From a checkpoint of a small mixture-of-experts model trained on Wikipedia.
Training: a variant of Adam for the experts, 907M tokens, 6917 steps.
Below are experts of layer 4 (counted from 0) of a mixture-of-experts language model. Rows are named router (the router's row for the expert), up (a neuron's input weights, with its number), down (a neuron's output weights, with its number) and show model dimensions 48-95. Each number is 128 + 24 x the weight over its row's rms, rounded and kept within 0 to 255. Numbers have three digits each.
After each expert's rows: "gets" lists some tokens that make up at least twice as much of what it gets as of all text. This comes from a sample of Wikipedia text that the model never trained on. Tokens count by the router's weight.

# expert 20
router:139152160114103113113147113119063124069117120125132112178160138113123159178122157138122105107166134104128151133129117097107142112121088111117088
up0:085137132117193179122133110141129137102159115127132092160132123134105129105119164157133128140099111121132161139110146105109103065137191170092141
down0:152114172135208108088149131155127174099138127131146093092133144157136105135135150095128123095147112160108085101151140142155091173135081125095160
up1:117126153128095125117137158147115182132181084144171142109084150163133162101116146125122103098154111123067110109122105166097116122138121147121155
down1:143140116137120161139132115121090125132145147116171105140106126135091130095164144142130113150104095148102132136126126131150137135120098124106110
up2:159117129173089176104165162118149146115129130148123148125147160151113131135155131125153097142131119157109149133149132134149080167130122117127137
down2:130115164164158104133155167101154167140138082134134146135141098108150071134136138125158145136106156093093133101103134140154125135117128112142149
up3:109132125164102149139116125108122152100147092157120107133111130121106167147144119125115093121145155095117143117086153124124182175121118112155128
down3:100165128158163114137077163108139120091110105150103100115104120131101138151100124161150105149124145131174167070154126136129152130121130104119121
up4:180130129110135152121128109114156158145114102101120175145110139135145116131121116093156131085112120089083152120146162150110119134127108111113148
down4:101131132108108153137120145126134086103124149135163117111085133072149145121136133138083136170120132143151100154108060143128145140123104146098132
up5:105076151135151118131151106131122139121081111133142116155160147160133125115147109149131098105155096107161123132086119115175110135141112123153141
down5:133111157087127137167147119066139133151129111141065132124149140125106188147102142147079158138144141182115139127157152123145117083119175140079105
up6:080075133094117131101158140157122163137111124153125124141076137148171164132151167110127107105144153181110158109119147107156093125159120065128134
down6:187138127127114135128134104131143140183138103119150178076134168083142078090087123127170131160159135124105097127083157105144122137150125133111122
up7:142125150134150099097171063155150073132071121136113140141083107109117136110135106130116139139141126118105143122118180115155122135113155164103163
down7:103150145142121089166156115153131177122141100131121152149135144133132152135138211176095109122146123151151122134150161137108117160114120098124142
up8:126131105122097144129109148166114172114190107086145128133132092111126137089106136103140131154134168129129078140090165138113117167147138136141096
down8:136153116146143163134117190139194100102106156170087111136126134152069141162091080104168107124114178086155115135106178134124104129156080170136144
up9:118108125138154137122104133122135175102147191130110127137168177111114083159132104105125116133122128098124114132125088130125161155131117133118117
down9:132130124135147114110131142145141135114110051151115074167112131166123176090100122129108097163152102141146111148136094094111095137102116093097106
up10:116110139112179137117112161122097119146139085071168139132112112152145174077099146119132127103133171117091148126098129176138112146094113101095170
down10:102114118142130115132109111142145091128129151083135172143107092104141111159136156133150144150077147169171152144140119097100116107155136164110095
up11:126141124113081097121140107133141130159149106118121110086146092152161114122117129113088143106148101083171103153145101132098172131140158130144174
down11:150161141143118121158137126113114167112139111158104133132078126146165129106127131134120088159122107136132153113084094154118164120130155164153108
up12:095116110154124117138133194120102112074155122178122105166129144142132075114145112131169166131144128158132124101121092177145124124161114108155153
down12:149117131138141120171122108133160136125088107145159152107093126124135096098085140145136119130130128129123130137075078112180141149164124136112162
up13:113134118177120112126168137118143109125142134129107094118125094121155101146141119141105102121117140119133141141105167127127145201118108164138095
down13:141173122131178070137109159103117124082134110138105107130150147161122123120097132126168131144119127149140136139123143118173119166160132148101119
up14:177154110128134159134126137125124158147143098118111122129138115158160094111065141092102110123124108176102144106086164141139158107097109121128169
down14:137140109132130123120140126138142151159138086152142126163147117119139127136139157065133160144119089175126116130121148138096107155147138200112115
gets: " 1", "°", " 16", "1", " 15", " 17"

# expert 46
router:170127159117127117106151152133115111123085146126104112157143128113134140171113132142155107101152120090126178122133128105119124101094100138096125
up0:125118115131154124166110110106125122122117111151097127113155120099078110141159133098103128136166110117148118121131143130127146111139118181133094
down0:141149127148167129094119110126120152104140101146120134133110115119100080125113141127097135088138132181097089159098110083143148171092124149129143
up1:135127083112102149196102084128091128102085103157119101097098119086135128140139112123060139128135111143134117124164129124097168166177109157103098
down1:174141089115135143121139099117139138133101113147084101135074117145173126125128134130115107107126128126088145108137110145122166117119118094149105
up2:118139135128118079071139119095102195107177126097154128124097163130104140135102164142099163172104143108159127160118067103168139140129134070126123
down2:115115102111135133100096140120145121163159130172114105169101083129123187143137119094119105149131138146131122110112166093149144096147119150135139
up3:121146118116127092161108126178121109125109125162137132128139079131086127129148155122132171164166125104159158104132097122131131103120119161117076
down3:129135110188105125114098169114132166131093144151128139152141124156105120123113163088106119128137126139153140144137117109133095106124098134148129
up4:120100137125097161112136152174111118142148112164117114123158134120122149151095119082095104127127127133122153090110138133122141150133109151139122
down4:147085132104136122110142116093159128112156147107151103154073117125114164141103090164134118133136167119128124125088146136145130119111093154122102
up5:114166117112104133141154146119108075136139137141190117106121103135152167135124141118120106138132111159102130145152115121098140122178112133123142
down5:149128095101141176089134149128175164107145158139123144158123159112176128141131107146100154114123155079122142119143108125102151102101070140138157
up6:112144137119130096094143122145136092159113134123120117107162123110131143114168129136072109127144173108105145141147154108091099096075122140132097
down6:134142141121119106130179165116093124134120146127103162141108095121162130130184099156133126152163107113155113134137117110133155136194140135128133
up7:130162103142120099102136135094131136122137130116140139118121126133130115127119144166100097137144113159083182110116161139111105122113128099149170
down7:129109131127172136152149133142174154102126153162128149161088102135130125093133159146101126094119134083171144134161144108150085136116130159181137
up8:137138099149111138128120130151108128109154120116136098131118130122095124119163120097143127125113118138068147131131174103081133090144130081137101
down8:129142113119148168096176124101131125154152136082119129120139100144143095177092103082100085086106154120152133116124066139139129150103111116146136
up9:112132074170164148105142117131097128157166120130130064112126089125121171153126125155146111119141087146116125136109138159120120114150159175079097
down9:200114133140133156152150144166138131130090142086162123170093133135133116107093159148131123090117147128131073140084108137140127137112163128122110
up10:122126132137152126144151103135112077055123089110125131106138155124118161142153111155101067100150107135149112102157167090119121129088120165153113
down10:098114113109130131122147124103112137160113113135103108150082098134103168108161112086092116090118114106126130143139149144107165111144092130118144
up11:133100148140118159119158136170155150142158122156107137136119129186156124131121148171129142130152120116175147148127169145180157148139124154118151
down11:153143133163161118178122097160088116158074126127158189129156160129087081115134161158141122141117130141160135119081125158106132163114139142141120
up12:132108140137173160128143075142146125137150155140151089147117100132108155126073116166158121126110090147123122139076145162159081092132138137119094
down12:155128109159143128109156131155140144130152126120208088189133138099139117142120128106125098124105107131136119145124106162142082129123140136109110
up13:138142104171144164156124144168138097125088128127093104109104148128157112141072109145131120143144148119117171070163143127083127136112137139117174
down13:115131110112130106120145128141100144147155121175117139154150160106112141136098097109096142096139134157146112105097135181080165148166099106117095
up14:134099144098092172111159132079128140136110108090157124131124154169124172133132101145134105134171176139155103111152136075119099115137151093158131
down14:120140120113141101105164158119108061102122128115127133163126120111138127105133114138113115119122092071103156126127121130106125102143129185132111
gets: " 1", "1", " 2", "2", "5", "3"

# expert 52
router:154141108097151125143125122164097127127112119077100124170149150140118111138119138141145164085107123139167152093133138101090165119150138122167150
up0:126136093126131150048118122096135139103191123112110100133078099136133136139153106126114119162140154172132157112086142154131106127123146122131128
down0:135119105084127151088118124146140147124113180091150136150164143115127166141115116174125108179131144106121139069158132138107135098116101146174096
up1:121123175129107152146137153127110169131159151089144137132060109151157153133119101166118129118150144139133150128116142150109144078144161085095122
down1:142114141115153133088168151104153184151092136109073116143147095112153116123107117141133074208121162110082105113147135073175158139126135127115152
up2:127117104163159143140136096132116117170132127144105108137103089135112111092158116132174107137117126181124110094148158115123141107138159185123112
down2:122124147117147142108110120129097125128168154109138120096127115127121118108166134137111190124106112135115092114132147143117160098083123130147121
up3:163128169111090133102135133114134117120159107133135128185093134150166093137121110109072163157180126112127102138081076163125171117151140144174152
down3:154127190107068160110138158059157096111149175141148107146134091151112143142121143113108077162138105135119107117109143133167114124169168114144135
up4:112132135144135126134131083136105094076120118169099065166164135101154100164106117130148110140123097137130068123112109099163142089116122155134116
down4:105131180092100144147113156138098150086103104128108110111152083132125108102122112151108166143120120068145133175125163130151148125110153106136144
up5:109126090106108133117131148099168152127118112116094143165105158152089113155109109179136132118151115066136183137123160179125161189144109098117074
down5:179103114169137097169126090128174126097156138157107110095121142105151094159078099169173121154160132110144104121142135128106107138134136094111113
up6:139132098137100152171098125178132118108144119144116129139101138110126107127126122124120110157142166121119144147078112119159117147110124134140126
down6:149118118137117102132138136167158116107125135144109120098111117091142072117107111167113082161154185141091135100116190131127125138112106176116140
up7:123107105131127148120130099052136204099160139139130166154143093157083130108114130140110095109146094078147098117138126155115093130119138118132139
down7:172138145090117136127117135128162173124121122143094104138136153134092121115132109139124071157130139109110103136133118116126153152145195128121185
up8:099134104145123141110142139064114115076126122115126189107137154095050122128151106118149122139135131164158096088132162181130171115094138139140171
down8:152122132086158134137090119149119126154091132133106154101136117123141118098113148121143128162085114140121166136156156146121123097097161124168142
up9:146112136163131181092165149155113162068108122123137110158143115127112113126127089065085132107151120123141124142121121173101113092123121114104115
down9:118127147121145140136137186166143157111105131096144128139112114142142108109158071117119104148119134159148136109135140106112075126094069057123134
up10:080127125140123139095183176121164170109085137110149136155115122143102123103172129111075115124163136134099126181104106138106115140123109118159160
down10:114098127153163113105152150154136092142133141104145121099087123123098120137163135113137108109131105190134129147100087134150090138118123162108166
up11:111105157144107140133126122133164139094108125118138134091108140130178116102123118113084150150151125121123122164148134167120101141127101082154141
down11:139149139099141137160111150161124168141099116125050109133137110143115098099083118156155113156125133087152138155143163120100145103158150144152150
up12:101117114100123088111151134112117117149132140101131160158101107087107134114087095100065109106123137091105130136105119132109111146137138143132079
down12:110130122154115148119109110118160092172132133148133183127125164115157109095100165119101086122112147119129127146128092136149136151120135127130094
up13:145117110123098121101095107148122129154113101140135132133080089137150155116133123102123133127103111098132094118097126102158172110105104144131088
down13:140151115099129125091108184150116130132135146099106102120121146131171172115080132107135137130118108131097131121126156120091153102124102106123094
up14:122133177136100137128124135080132099149151109147166108129128110152139129106143126134128149132122100149139097127115133169120139109159114125108140
down14:118106127138104068102145164166110161127144080119118118112115090093158128148134142145144150100109117099113105142113067145099111144181148138141104
gets: " B", " A", " P", " U", " M", " W"

# expert 51
router:127143111128177117166136099124108136142139125123155102114133118115123076127165104154125183157093128138107140148184152082147195115143138137120121
up0:134124120148123108090125118134089147108153160124095100093110088140162113076131071154174120179107173141102140140107117111112107169111135141113116
down0:106136120135154137141145109094121109123148197129117123186084117136135162112129089145096159133142119113143148105162136071163175133146144118149150
up1:120111153186130142140150148162113153123111158157122171137150121143150114130114154148145132119090142150190111098138152140139131142099162157098172
down1:119109086123160158118108135140106114150135112152149074133120132098143187128127090080113157115116109112111128105136147123118127107163124116128152
up2:106074168137101182113147125177148110113110113086123165116103133100101156137120141157156095156177153096147130144143134145153150112133123176145178
down2:106102117145126138093119126143061132178095096133114117127121128149104123136097138079089131156134119164106135102096116143114138114165168106160124
up3:148121088132106101112122106166132108147124118094128089165134128125128143122049161163079128142140122122137113096096101131066096139117141142133133
down3:116138129116107107103115103126117160139092165137149166135152122110101137146119139152146131126123094159125162105106109084100159177066103130164148
up4:135109142150121137118140121122121154085116121163119121134123127194127119147153113119114114146147113145158096151132139134136079176129111132102175
down4:105122173121149114131169109136103164089124143135144129134111126145164102128134151132112135147122140125112104151117074096124159137133114118103122
up5:110146113137140107108145151138137116112145124161118128174116130117112133123157152117132086105173149116114139127116107139108137125153143127104128
down5:121126148163136148119117143150138100094113091081108100113128096121140096125125180087105143128140098128134095168129131128155102080130119136132121
up6:134147118143093156154091091109106176141122090123127204145128137147101119096099113137122101097128125118106123100126087123118122139136095099161115
down6:097127120152122126112102094106105117109121192113138102152147134139133155105116110147130188102136144120086109131088110166120135114133120131114119
up7:134130165127114173071156143121143134112137125120128132123133128159113125149151141102145130163121147130139126130127097109141123120117116137157120
down7:110116103105155118123146146150099117108119141133113123188096134113111135170114099152153161145160132151162117113136088113083150150163122126131112
up8:110143119117131123110135166162147126127166112083127130084154138140158137060122155182123129119129085134112174121116135106153090088108140100143119
down8:169141158084128119146105130117094140133101142099093102157148156155148127163138142140144077112116108183115135109134128124133132138100110090119107
up9:126117135174117139132095107158146108142110144124145169070120118131124129131120109165128131147135138098142081123151143082137124104131132172125123
down9:151152139109165133149111111107136128127154099162121165149102123128134128152147107154164138128119111131136172172160205091159136128143079107153163
up10:128112087161126121117133142100118156151150097120103120117125119131112113105124116119150112075131120104101089165134139115152088140129122122130128
down10:159143133120110122121122093127165081098156129063091125099178095132140104130140150096113130166119146135127165113148138128134117109131172121117124
up11:146103097168138162153144111122169137075137123141128144094155097110119184128135140083132128105176107166153135128119112124058123117119121116143112
down11:121158119125077105131106089094143142143151108104110139125139133132167131104083115122140086176142121095097146104105136164102131151117186124110133
up12:124110120122117110152175155124113164159085127113123146140109139119096125109138137140121140131156154065120123134118127120131097126070160154188180
down12:149095114141115118147132137082084146131105110086117122097137098123098138121094120170149119110166143145130164111153157103145124109164149130179136
up13:115128139147111130117121118165136110148146146087123163116098103126134125144147139110083130102176123129104129081114154187110132130131159106127141
down13:153136151161139114127168138080113149131141147121119081137089108097102132152109094132151140135148117126116132126139159109119082133147159118154129
up14:100136154129111126138115149142110106118125136097157170179101048141204143101144134162128137163160128134140095153131093100129108142108135156152113
down14:152117176098111142141115150120135101139116108169139079124124153129153147114119131144150125099118121145110127148107084150153166087108134090116116
gets: " he", " He", " who", " she", " She", " they"

# expert 35
router:112126113100204105126130159115132136125134143133129152095083125117115128156116140122162133149124120128176125108138104122135095124076068147084151
up0:141130106122138073110113137136087149110068099112107129162114098159147093160143129106143121121131109079110108154122111135110127129125127089149116
down0:113108143113125108182130113124100103138142148129149102113177118154089133091145174126142087134141111147090091101129168140118164145121094093134189
up1:115100098148143160142124131154121142152170116099126109128177100111154160142112111156094142118175133142149111114122132096142133130106129153191074
down1:106104102126151104121135133108147102137128165114127136146150102165133136106101153162141144093112190106161172125123146160113109114124139158166122
up2:116128121104120115119142081123155175130126125117074147158136141142111097137135119082119083154136103126123120140133102140111140108110123138127136
down2:091112156136163132131168107114138076109127135162080127120106137098127149113139172166136144133105093045142123140142125165140162132112127087131100
up3:118127127163127111083152152138145100128091128134114105134125145110150125119060166104130123157124132114151093117114111147156131111135116161130133
down3:144153138093131082079126120132150116151130150132143110149133141157161143105146144127093115139103116157164117136088164142166095121137127121159129
up4:160080134111123158102137141119176125120123127086132130163125133114122190121121122150110144163133148152150158123145126158118123133146123112152083
down4:084114059115092122122128138118125132120149087143139109156112095159104157094123145152123124101125164124107161154167146143096137143151184166162107
up5:131093164152074107119133118093116136118143098137125138159090164144162119125072069130141127164119104168102141103116116140154104153138119123115119
down5:150151160163123093108119116093078123103123112114124154155170098110151127119105119124161149141143121165086140129104127135141130111129122122104130
up6:109094111138115141148166148095076126117114126133129085158143106137116093113117136179117132143120098143146092158129152168129164185130136138143130
down6:139145073126098131162151150104107152150105105133099101087145078106112098140143173154125129135156142136142145093076116114115137130100158165118109
up7:154124095120097143094143142148102124143176115152145128128123102128140128146137157141122155110109113135140126072129093100140131091110108123137113
down7:128132118108085131145152132125186147129093140170156112164126152138139146074113103109115108122100149121120124124150117126144126137139148140152106
up8:107143123119161142111153122144099117164183115083098084076188125124146147117096138139086161108159105128124140130130151077092096161104133125172122
down8:118120114126151097155152151103182107120133132107118176135148089122137127141098147127133120092144123163148128115128135118150115101131122173140122
up9:139105085129077139144100116123114134101120163144111126167125122142165141114147089117137129084139140081096121105113175116125156154125109154137133
down9:128125123146112097141079149127130123131130129127143131093091092149109147131148125171148114127121122115122164135108180136147117183099136124144134
up10:125113165110126143153141109144163126128114146123140101091133127141125107111098086147116136097112153097142143132171152131149113139147152134143066
down10:104144131115131117151116117108078150154183125159147100137109110101164093132149132111166133081148114154127121129103118068142141133154101115089122
up11:115144127117085113124135082129149136080129117154123132078138149119120139109133154151123136113161109132103075104137118159135091102122122160084112
down11:158113166130176114124093150150175106111115152099137132190110168116139134117128112104119119084085078140116089146169154125144122140130095158119116
up12:141124095133132171111120120109114117129134137121130131097162115132130116093101140150122110128117089145126106124138105122164195094115131089173127
down12:146116147113166097119151133100125109137096129072108144158143155138103138095101126122101165154115108114108164105156141178147140117113154130105115
up13:130104128134081114149095165097136120140114124125112146127139107174109141105164140144092111101145107190097149112100064151134104123114111065141169
down13:127148108124150128126133163110095098122106170114135134147141112115130102115123092165159074114122126096108155146143146135146110128147132145101152
up14:130092153154110131127128103095117183158162117123071090110160132097153113106088142141114107161132126156144150145122145131096167092122143122117100
down14:131169141162146120157179184132118106146127128142119123140093086132137109140087130136122100155120131135143113158180139166133119159105138089103135
gets: ";", "%", ")", "0", "1", ");"

# expert 22
router:062132121146106131133119094109138122134132134134107128098118151166108132112105132133154120128109124126127122139100142130140154158130128129170119
up0:145143154156107101145128157119120122125162136147110157139167130167156139120087101134084096119116150128123120178085111110094113129130127093157126
down0:147167137127094147160101110138108076137089115155103134121136155143132117122138099143100090117121120099145140118132140123154133142090164121149120
up1:152133132131127120090162139180125157098150116096134152146093127098130059102111115199131116121130094138121172133108085121128113124119147121149165
down1:142120103179117104115091107077130137161117149120092139134105162122133145130163130147147151084122146128118128145161126132113108154150093124129145
up2:115133116149096132128133103127165152124112136126128147098147101135191143127160108209112140137137173123141129078119126145156090148091142115133133
down2:134138110158140128207138134114180123132091137130129132077135102129110078136142160155130093149100138132164139128129129134097135087137132094152129
up3:148096135142125155071135149109140153155128146172129129144161156139114118138140141149134128131133111156147101125149064123122108122117151106091179
down3:129132105146163118141166137101126143130138109180118115124157115143158134158058168122111133121147126122146143180140135117103123090095108163113149
up4:100098130128130085122119164128137121153060075102119127116155098081116145158170069123095149122179153123104140121131124104103132086137126141144158
down4:086122089147103123121118092161142164138134115119146144108101191155145121127115127113115143143133116125167094126130124124145096127153138115108134
up5:167132135115091142121146152142123125110071111115143159114112086155167175092109116096142124137145144127116137109175148164140133085151083148130128
down5:151103140086087113121150169142089123134132170172136119129132126118158143154115144122124114094142100138105144093110128144137086140130091137107165
up6:129112157126163098155115134158127144112105164139107053117105126099135147144105121141126111133105099160163104109121101096119082124129166130102183
down6:120101110111136173117138123079106153098076140127132140107130159159129143135118099133101137134069172142157117120116140167151138124145101120128117
up7:138084125107122087121109097123099153118156148084123085124136160141153137118118101097104131113122126120092111142103150099165094134155137098123086
down7:143142129128177132115122139110071151124159142122129149121141103098179091106166134111103115116145147127166142147129157101133096126135136117156190
up8:172142106127132072125158142115114117096147098089117136091121131125144104126122145148142107128090109097125134116146098178155110134152120141113137
down8:150119132106113114139103146111132189133103164047174126102111130110136121136184123131112119168133121154122115122124120144135111139125111136134150
up9:103137143125120144132157109099125145164104149117097128126137140134134130134086124148123123126147171134097167115119173078149101124164175188123120
down9:092135108136134096105129113146141141137090126119100170077133130164149164170134092140092096097119082139149116099154150138129121129122151118129172
up10:172117105096098107078124102113125138127106103099106158114130146138173123099091133147103164133117148117062110083133155112099121129141092108134196
down10:128152139130118184131131123075132132150118134128114123146105105127180109117138148144149094210113089140139101168113151132174114112102129113137153
up11:141134123145134119142096146186107120123101127149125130123167169198108102114131147137121139159109110084100099173135117167145117099148146146114142
down11:144190129115116162168103103115103115159082125162172126152137080143158101115115114138127165135139116135145103180136138135149115126134142128120117
up12:140127106147156140162168088176120138149152140125139108161164114098139121085135173107116149107133088095146161160148134108179084117122149137125148
down12:103121136174124116141159106128085170105162170121132141153133116139131135150148138136163152109161123137144142129146109148119130116136158132120082
up13:114099159122129117141193086076120128128138088135137146109120099166166116133154153131100130151171083119105147116137133133161158064105107129137145
down13:126161134105095105143143143105090141149126147134138144108113090134139136177131109117135149142164106134104139147111129108171117105115133199140143
up14:160076115167110066143127121126149071139146127132152109122097122121144090130102147112135124130098128165161128090105111118143120120121109107133133
down14:147091106158098138143133149095125165150106098123143111100125097107107134121103123072223137119116157148124161112132130118111101172118103143162125
gets: "\n", " while", " over", " than", " about", " However"

# expert 43
router:137145127117127114134180145148130155130101175161107186126160135089086115142145092131132182147096140125138111165150134082125132155104095150131112
up0:086148087123111094142071135093097136109110091132154150120129130136129130095144140122149109121111147111126134129146121112132172126089147094142109
down0:161109101152123114095116107107136111100114165118092120181165121111124100117112141112109144158135146116092149103141108147115119139136165129107098
up1:099152160113175119137111128053147142141166111150125127114140137165115142109110075195110125148126177134129138081121169144134120103148111109133175
down1:114147098119113125164099158130128127127130121133123149120166157055113084122118134111120120152081106149126119119133153150171177107131131120110160
up2:120113140143160146124131146116133084137134123145128176122111108158150127143161121128093121091146139121115132144172172154180165095153168117120110
down2:165108142154112118130103148137088149135129156118115101144123143106162106130158137136135176105133105140131105125120130072088132168158151133091150
up3:157117145123131190117160126141104160125146114121040158119124147112154118118125136209126128104146121117101178126118158120145161136148107142102149
down3:146153116113138147152101127172102084175129119161106128116117129097141115182077176128186090147101113111157080098142125090130132170166146130136151
up4:093130128157098138131105109158120114145100137139110112169170091106113094151101141153108077113118172165111114138116118140145100129135108093136131
down4:130121129140102138142140140087108114140152094133123097174124154140142142131103146127174106112101136150133138113117133119175126128138140167119104
up5:146124126176130114121110117098118136113150094112122100142144111097154153141146113081123096108103114162159167129136140129149128154122108128108127
down5:091095127119130120145120135162163131123138139130149140112126147127131144148108142150142152138143155086145160124092135121096146111109145117128094
up6:146085132178166159132147126116136102139151126104098083150109094136191095125105156102124133187111111194103149134150099135094148127128134133142090
down6:129148091084133068143130118133116131128136126091137087102130106112136110120131092130131167132099129085129192166108101124123165138117126169136094
up7:128134126115128118120144131119132143043099146100143091125118087098182102140134113149124107161155168117133119183155094129139139136152111105115110
down7:097123114100169145130171121150152144116106135095126095116139120141149159119118143117157149113135128118088082112172131123109170141140098136087125
up8:132126161132110127144098097118134140122088143135096138142127080119116167107157142131116092087141099120092137134083119120140111145115131097147102
down8:145103131103140147137103119092126095149088095131140129130147086152146112114141139162172127103136110128103158120112143109132093149131166169145073
up9:146104114139153127107112134143137126150099139143112114132126127155118147172108141135131080131177115114133151112166079120155136158168110115110115
down9:111157138157112158131091112154121133139107167177097117115118086164108135172128122130138124131117144100108119115099130142153110127093104089146121
up10:154145123110138105098111131143091170115151093118112113175134153130117078151127170130136145134123142134137124141128116113159136159138105126107109
down10:139095162105094124143114188086134105119080138131169122145122142116132110150122131098180161107082151136096119114158143114099081165126126114128118
up11:147128187141119176121123121119122139134154146136082110120107168176139093137074118141078132133149095151113101125138126130096122126104125095134115
down11:125181130120112128132121120175112140136116142155110084133118123137126126130127073139098166170141134126118115145117107105121148130106131117097135
up12:129136189125124119155144136140128130105116131142098177124153101152174102138111115107114085096097168085140098119101158107124132158102135143094107
down12:159156138100177132139131165149158165143095127137124084185110166136173122142112143154095135161123170122092150099140121093128170147133098147065111
up13:133134129147136087166079124122147107135129115131150106120127138131164173134110143169122118104132169129132129154135124111137072115138145074072138
down13:158167129141134128143113142159144106083145112135154134128131142133172120131116137139157125104076156154141100171152118108100161125119142142117149
up14:137131123117133128092069134139113083147133149155135092148103155113137125148107146102138132146168150110098113110128124105154108131100144141135132
down14:147139101151152155094119155182130067147135169156139096121133094128109129131090165145116144104118164150152106120130085086153099167127125132137148
gets: " an", " United", " National", " most", " Royal", " World"

# expert 48
router:126172075164118123129076136116126165105122124116109124114166125177132146148105119110140085149090153155113165090148146127158138088124165133125143
up0:171145139148111131075152118105099132140100118125080101135155138143119115152167116085096111146155100091112078137108145132119137126110157115148115
down0:127101143106095142125107119114132153168156096116121089117104082153074133099129139152141108144088098130143127175162123127170126095117105138142189
up1:118145125095121106121122114142117068142113074121156122118101133141126098095105094130125148100115146084102129156101140112133130098101103141131132
down1:122110150135106105138133123163102121162119155126153133147132156145110112130111098134073178078143115127156149121114114130067092149093136162131111
up2:117137124128095127122150100143142090136126119134104111137124127068150124153118106137147115135116118129085113184148125146078120104113142128127168
down2:111174165073129089195133152136136124138153085088109119137169155131162147134104140110120130162137112129091115134116145115128117147137108146122118
up3:076136138104125137115158122119093141129118175126175132135133122137145109136105129120146099128106107105148131130098168141097138172142138152169123
down3:120100109137136158134130152153143150153087117111069132162144092114125129155104152150092167168130129073161112139128122128123171115126142117136120
up4:119122106150121101182118108132096093174114115113164127158148097142142105134124124138136158055124117130097153106144154138076128105136123150158104
down4:106148137118134135123121131157155158098123149144099161150138103153134131110121153124113117134105094148104090110104150163150144136119099107159103
up5:113123126134158117123128109186099126121119135170112107104146107136142125122123177109129184102123120115115122103138143106109133121108137122131101
down5:131130102155137150112085139136130135081130107139163174112130134147161140154113101174158147166165116108106114103125165154142098115119113135144095
up6:100127145123113141101144138121123139089137133108153089118120143146138138116126147126131117121148129138154151128134115176111099141134203085123142
down6:126143099156130116123127103135140104114131146115138142127107120130106075184114109124125127107126143156123134110103165131159111143148137116100160
up7:161133151123149173079135168090118101112134130132142159140124123124086134075116126161117100123132125130117114138116130140098067098108117168156153
down7:125139139143125138180133153149149105151101140133086162123168109102121157153158124160144139123139157141111145167166123121150159122131102112148143
up8:156109130122114137172110075099133143149151068091135162115140146130181139140088077123137115104136142104120137125140184104139141138125129142131112
down8:146099125167174132049087153165092121087134137194144116093153136138153130139143112134128125116128121147153108113129101141141128106116121118108117
up9:157116128090140112132150112113062127109104126079135154175107119130134127136119094129133203116113125121092147122167100116105147110120143112137100
down9:128151124141165137109086162153126135133123097158154143103137129131132122099145160106124144118120117142076085109091156162154154127122118132115102
up10:145130127114077113053148109149113147160121129157123136135118110117080119134090180155100155127126119141158122143139139122106133121128135118105126
down10:197101113128129137111105125107119145119093055081128141116116132129116172149147117088136153158143129099114110081120132122131166145144125132173148
up11:150093108157158122174120124117105099155147125112111105187110131151154099169117158122120119108179113097150142127123147145089120133162163140132141
down11:106107128134115125100141124164098135080129167160138117150105109127174141121135134102133157103093132114115078120119135106139101159134127122144160
up12:151133118107146122149143108116130153124107127149173134127122156122164145106158153129153139138150099117114120142143149151115115122166094094140111
down12:109156094150078157132110129101099122139161087115090169160128132141141117139110133164189135127142138122110115167116175155157118162114098116110095
up13:127138132143127095116154141104134143161153159095127101162138164130130143125103087172123140137120126166123116119151130075136137168104146120142144
down13:108174144149138177142129142063124144130177183115128119138136133150128124103157107136107126150134131158114147090110156126098120119130144101159149
up14:122118150168098107126125099125101162100135119125148141113132159125147146140108093122113169155086096134120146123077082138072146143105100134120119
down14:130167091124110140099147150098133135104143142103099102119124159166114129130176122161115082132116136156131150089146143129159123098104104080115146
gets: "\n", " =", "==", " ==", "===", " ==="